Weights of a small mixture-of-experts language model, trained from scratch on English Wikipedia: width 192, 4873 steps.
Below are experts of layer 3 (counted from 0) of a mixture-of-experts language model. Rows are named router (the router's row for the expert), up (a neuron's input weights, with its number), down (a neuron's output weights, with its number) and show model dimensions 0-191. Each number is 128 + 24 x the weight over its row's rms, rounded and kept within 0 to 255.
After each expert's rows: "mostly gets" lists some tokens that are sent to it at least half of the time. This comes from a sample of Wikipedia text that the model never trained on.

# expert 0
router [125 150 148 140 126 127  75 114 118 173 149 107 119 130 153 118 141 161 120 126 131 139 125 140  92 163 135 114 104 134  73 111 125 101 130 113 135 116 183 145  95 109  90 131 136 125  81  95  79 119 112 140 153 153 153 137 112 109  92 143 134 138 127 123 114 146  71 123 142 115 132 131 183 141 128 142 167 131 158 139 126 106 127 131 176 142 190 142 119 116 173 127 118 141  94 130 137 125 125 112 108 181 139  89 126  60 145 117 142 109  93 131 164 124 123 153 114 121 121 139 108 144 177 155 142  74 128  71 119 160 135 100 157 143 163 139 161 152  98 138 127 161 164 114 110 136 122 113 118 113  78 142  99 153 124 123 132 114 181 114 100 170 157 166 157 126 110 100 143 150 133 143 141 123 116 125 129 120 138 103 130 138 126  80 152 113 123 150 142 112 114 144]
up11 [164 115 122 124  67 137 162  70 138 131 129 130 113 172 110 149 103 133  94 134 145 112 151 160 140  90 169 123 141  99 162 115 100 157 133 150 135 150 136 126 114 150 109 111 161 123 133 115 117 157 170 120 119 139 143 121 160 139 121  90 135 103 142 149 159  95 130 143 116 128 120  97 112 169  90 138 129 145 111 158 160 165 122 146 137  65 127 135 149 168 131 139 110 113 152  87 136 135  85 159 143 116 104 160 104 188 112 124 177 130 128 129  99 123 138 106 107 126 146 108 121 134 126  99 119 172 101  96 140 133  99 171  97 155 141 112 116 126 130 121  98 129  72 141 108 110 151 151 113 124 174 122 167  84 172 116 128 141  90 112 115  99  90 119 105 101 141 155 125 151 161  88 104 108 149 130 124 141 159 100 141 157  88 144 122 125 108 140 124 142 117 112]
down11 [151 133 110  97 120 125 133 119 151 155 138 144 125 132 160 123 117 136 107 118 120  92 131 150  99  95 116  51 133 101 140 136 148 141 157 152 116  92 134 136 175  78 173 177 172 136 151 169 141 101 123 109 142 134 103 152 119 125 132 125  90 145 131 101 150 133 153 184 126 130 109 145 145 150 126  85 154 143 124 133 131 127 107  74 110 132 122 151  70 136 153  98 170 132 136 144  94 144 134 155 155 109 142 100 151 110 141 141 113  70 145 118 118 149 119 100 153 106 149 124 119 142 107 149 148 113  88 149 101 142 105 147 131 132 126 117  94 132 126 161 110 133 131 147  88 155  88  98 144 122 162 139 149 140 161  93 100 145 108 147 111 107 115 142 162 132 138 131 140 135 141 108 117 101 133 105 126 142 115 139 130  78 216 172 137 110 114 108 103 131  93 144]
mostly gets: " Ken", " Har", " Kar", " Ts", " Yu", " Sh"

# expert 10
router [121 115 169 125  77 121 122 128 116 151 132  90 153 125 154 111 148 155  87 158 131 129 126 112 119 139 124  95  72 152 134 136  89  90 139 101 135 114 148 120 103 126  99 125 137 112 152 102 145  64 103 126  99 123 107 131 139 142 102 170 132  77 110 161 139 127 172 154 120 153 146 164 135 144 168 141 105 141 156 165 127 148 114 175 160 127 107 128 113 110 131 111 106 138 150 124 116 121 124 159 134 209  87 107 117 135 118 124 111 168 162 126 139 153 115 103 156 146 154 123 108 147  89 115 161 138 119 144  74 155  96 107 152  73 147  90 102 138 153 124 113  99 121 140 139 128 107 106 135 113 121 109 129 131 120 159 181 111 103 126 144 152 122 108 118 147 162 148 144 135 115 151 145 110 135 143 112 126 122 135 171 125 117 144 125 113 145 197 122  99 169 113]
up8 [130 130 154  96  98  94 144 120 143 131  86 139 161 143 129 100 134 147 145 187 133 153 111 133 131 117 147 136  85 141 131 103 139 118 106 116 146  87  88 110 130 144 138 145 108 126 158 122 142 176 132 125 107 107 101 114 149 145 136 120  98 141 134  99 128 128 143  97 101 116 165 119 106 158  92 148 121  65 142 180 141 139 174 106 141 125 102 141 125 150 148  96 107 134 131 131 124  84 109  90 102 167 142 150 102  95 155 120 155  97 133 159 150 149 112 142 122 142 160  91 144 123 109 124 163 110 135  84 107 139 153 171  64 116 183 104  88 129 166 137  99 130 156 109 123 149 149 139 116 144 130 144 144 110 196 141 116 126 101 166 133 160 122 174 104 137 145 144  97 131 132 158 173 116 147 142 114 137 118 153 118 111 124 146 106 142 124 138 105 107  76 131]
down8 [ 91 138 150  87 122 139 127 151 144 140 136 109  95  87 160 176 137 144 133 146 133 141 169 136 104 154 127 120 128 138 179 109 179 124 120 135 149 131 136 127 149 128 154 136 126 151  85 149 136  99 117 143 127  59  91 157 134 125  91 170  82 119 131 160 121 135 122 132 118 125 191 140 107 125 155 128 142 113 196 131 121 139  90  95 125 153 113 148 127 153 144 117 132 149  89 142 122 111 131 101 123 151 123 154  93 113 125 146 120  98 160  98 122  90 127 122 131 126 153 165 154 127 114 126 135 125 146 112 151 154 121 124 140 114 127 101  88 165 101 117 129 119 171 155 152 139  77  90 120 134 139 153 141 160 135 129 127 177 146 125 112  92 160  75 147  56  94 104 121  99 115 140 101 108 133 166 149 133  98 128 146  96 115 130  93 149 104 123 136 122 140 144]
mostly gets: " World", "est", "sm", " well", "Be", "ant"

# expert 1
router [142 166 131 138 133 140 163 131 137 131 152 104 141 133 125 123 131  96 177 129 128 150 104  92 165 118 119 131 126  84 128 130 121 155 126 121  64  78 130 115 101 167 156 146 175 109 147 141 124 131 125 130 104 148 165 153 129 141 157 150 130 141 146 125 113 108  96 111 154 137 144 146 120 119 128 120 151 141 123 104 137 103  99 134 132  78 105 116 105 133 125 113 143  97  74  65 139 180 165 120 141 112 103 134  96 151 105 108 100 134 125 124 108  79 152 141 163 102 115 152 144 112 140 130 126 171 135 162 199 140 156 107 131 119 131 152 123 127 132 147 141  92 116 113 123 156 104  72 104  93 154  81 142 140 153 158  81 153 165 109  73 138 113 140 155  72 144 117 119 114 122  97 117 133  91 148 124 102 152 141 137 127 146 137 132 110 134 113 143 143  98 157]
up45 [133 143 130 166 141  80 146 150 131 122 146 143 163 142 114  73 118 117 121 161 124 106 157 106 147 112 122 143 117 159 122 104  92 129 130 154 128 140 137 130 127 162 100 108 130 140 197 113 142 123 129 146  95 123 151  87 156 153 133 112 111 104 110 133 107 142 188  77  82 116  96 135  79 124 143  93 153 103 117 117 125 131 129 107 128  88 141 133 112 137 109 124 137 128 126 109 136 102 104 150 126 164  92 134 106 149  71  86 133 144 148  94 135 161 133 120 134 153 135  98 189 157 108 103 135 180 143 132  96 144 136 149 133 113 167  75 110 131 129 161 123 146 102 109 139 118 110 140 152 110 135 105 167 117 145 129 159 157 127 121 159  45 127 124  84 144 164 124 133 141 130 120 137 136 146 129 140 132 122 128 173 139 151  98 126  88  93 125 143 151 142 106]
down45 [132 112 144 134 116 119 142 122 155  87 128 118 144 122  93 110  72 155 109 132 116 176 132 152 159 139 158 129  53 157 150 112 140 138 131 120 157 112 159 137 109 131 141 109 176 164 140 131 131 139 142 128 176 127 136 163 139 111 146 108  95 131 123  73 137 132 151 157 180 133 106 117 101 111 119 109 122 140 126 118 143 120 126 109 140 154 125 133 140  66 111  83 153 171 155 121 135 173 100 122 129  95 159  98 120 101 117 141 138 154 111 179 109 152 140 131 154 109 138 149 175 133 170 129 119 162 132 121 104 148  94 144  88 133 152 103 111 143 144 116 145 149 158 125 122 135 144  77 146 137 135 112 137 143 112 117 134  99 147 112 130 127 106 135 157 133 143  97 105  61 121 102 140 107  78 110 151 126 126 167 118  73 139 109 133  83 125 152 113 112 177 127]
mostly gets: "°", " team", " time", " years", " States", " film"

# expert 11
router [127 151 147 139 130 126  72 116 122 173 151 110 120 134 153 119 142 165 120 124 134 134 125 129  94 162 136 108 106 135  72 110 122 100 121 120 131 114 183 146  93 103  97 132 143 128  77  97  80 127 112 145 145 153 146 134 116 115  97 141 136 139 124 130 115 149  70 121 145 109 138 132 176 139 129 141 163 130 151 135 119 106 131 131 178 141 190 143 116 111 176 130 120 139 101 127 137 125 123 116 109 183 140  85 125  56 142 117 143 104  88 128 160 122 121 145 114 131 117 142 111 141 178 151 142  71 126  73 118 159 132  99 158 148 161 142 158 152 102 137 129 163 159 115 110 137 120 110 119 116  81 143 106 146 119 125 129 113 181 114  95 174 153 171 152 124 112 101 137 151 136 144 143 126 114 120 134 124 132 101 134 135 124  78 152 111 127 159 142 110 116 150]
up11 [152 116 110 100  96  96 150  62 141 110 142 144 129  83  97 130 138 101  88 130 152 121 123 147 120 128 161 161 151  86 152  86 129 134 104 188 105 119 112 152 173 179 137  96 134 117 128 184 136 140 158 113 110 131 141  96 160 118 136  93 146 113 178 131  96 109 110 103 124 133 119 102  93 133 125 136 132 135 117 148 163 148 150 129 131 120 108 132 166 126 115 147 110 154 164 106 142 130 120 143 127 139 145 152 117 148  80  82 141 139 156 135 109 120 102 115  66 116 119 133 156 108 160  88 136 125 134 137 155 110 115 125 110 158 146 109  96 126 126 124 101 143 124 133 142 110 136 162 163 125 133 129 126  94 159 108 108 111 115 123 123 114 111 122 117 107 133 178 125 169 154 118 128 122 157 162  77 160 133 134 143 201  98 110  92 154 151 146 110  92 118 113]
down11 [ 84  75 112 146 120 148 125 105 154 133 150  96 112 122 153 105 167 162  98 111 113 113 142 131 142 130  95 107 145 155 175 113 131 150 118 163 156 141  87 157 173 110 171 159 135 173 121  73  95 166 107 129 122 128 115  75 135 182 141  75 154 126 140 149 117 134 145 130 103 135 123 138 133 143 118 141  80 124 132 137 101 130 148 149 167 139 139 102 146 137 105 113  88 119 106 156 115 142  66 103 125 179 139 172 115 141 120 107  96 163 123 166 127 109 143 128 109 112 164 123 160 137 139  95 130 133 114 131 142 111 129 107 151 132 131 150 103 133 151 154 112 183  94 140 137 136 101  89 116 124  99 123 119  75 172 113 102 127 141  92 150 101 127 139  98 109 141 139 151 104 131 137 120 130 155 146 159 102 128 109  92 146 135 152 140 118 107 129 139 160 139 117]
mostly gets: " Dr", " Ker", " Od", " Daniel", "je", " Bas"

# expert 7
router [130 170 131 125 120 106 149 103  85 131 128 138  62 121  77 137 146 123 158  91 149 109 101 101 125 171  79 112 105 116 163 119 130 144 139 109 126 131 142  88 142 138 140 126 121 202 120 147 136 151 160 154 106 101 100  95 156 134 144 128 112 136 131 114  79 105 184 124 160 124 148 116 104 137 151 121  89 130 134 143 124 100 179 133 120 124 114  94 163 151 155  91 130 116 123 146 126 130 144 111 122 130 108 137 160 133 151 163 103 120  86 160 143 133 167 108  88 142 121 133 172 136 103 115 117 145  97 131 142 147 135 152 103 148  74 147 111 122 104 123 122 142 133 110 172 121 157 151 146 153 155 176 134 140 128 125 150 126  65 135 184 137 136 157 137 146 135 145 142 125 105 138 128 174 128  89 112 130 122 112 134 126 154 161 158 125 159 107 100 125 142 165]
up8 [ 61 109 108  92 149 141 158 125  89 108 148 111 131  83  77 153 132 109 120 133 111 107 120 116 123  98 180 164 147 115 114 121 115 150 139 135 114  84 122 134 154 119 147 132 143 140 127 135 113 119 142 121  98 147 164 148 136 146 116 103  67 128 111 141 117 126 137 138 140 144 169 125  71 155 130 184 126 180 108 109 137 118  95 165  83 138  97 124 117 107 116 159 113 163 136 142 201 149 118 131 135 105 137 134 130 165 162 150 124 130 110 123 152 125 153 129  83 117 117 126 129 122 126 138 144 119 158 133 110  86 120 112 121 147 100 120 138 155 132  91 101 114  66  72 176 100  69 145 139 148 133 140 129 141 133 155 163 116 119 135 164 126 116 105 150 125 149 126 120 170 144 135  94 148 142  88 122 110 150 134 149 143 143 114 159 155 145 120 148 145 133 110]
down8 [150 139  92 137 162  99 123 113 142 130 143  87 143  70 154  75 148 136  98 119 113 104 120 139  83 160 152 128 109 161 141  92 104 111 148 112 121 163 133  66 116 161 107 130 140 139 134 101 126 105 121 141 157 126 129 127 150 117 142 138 107 146  71 142 139 132 207  81 142 139  97 145 143 149 160 140 117 151 129 121  90 145  76 142 124 154 157  95 137 138 117  99 112 108 139 128 193 136 100  90 126  80 127 124 138 148 156 142 142 119 158 125 146 143 148 119 134 136 157 115 126 165  96 113 148 119 164 123 145 181 137 100 117 120 139 146  87  88 144 131 167 171 128 151 114 153 132 115  86 115 145 113 110 125 116 140 134 142 105 137 133 136 166 119 125 101  89 116 145 117 126  88 145 163 124 127 122  95 110 125  97 158 106 172 143 137 113 110 126 150 122 105]
mostly gets: "%", " −", " Democratic", " Republican", " election", " Votes"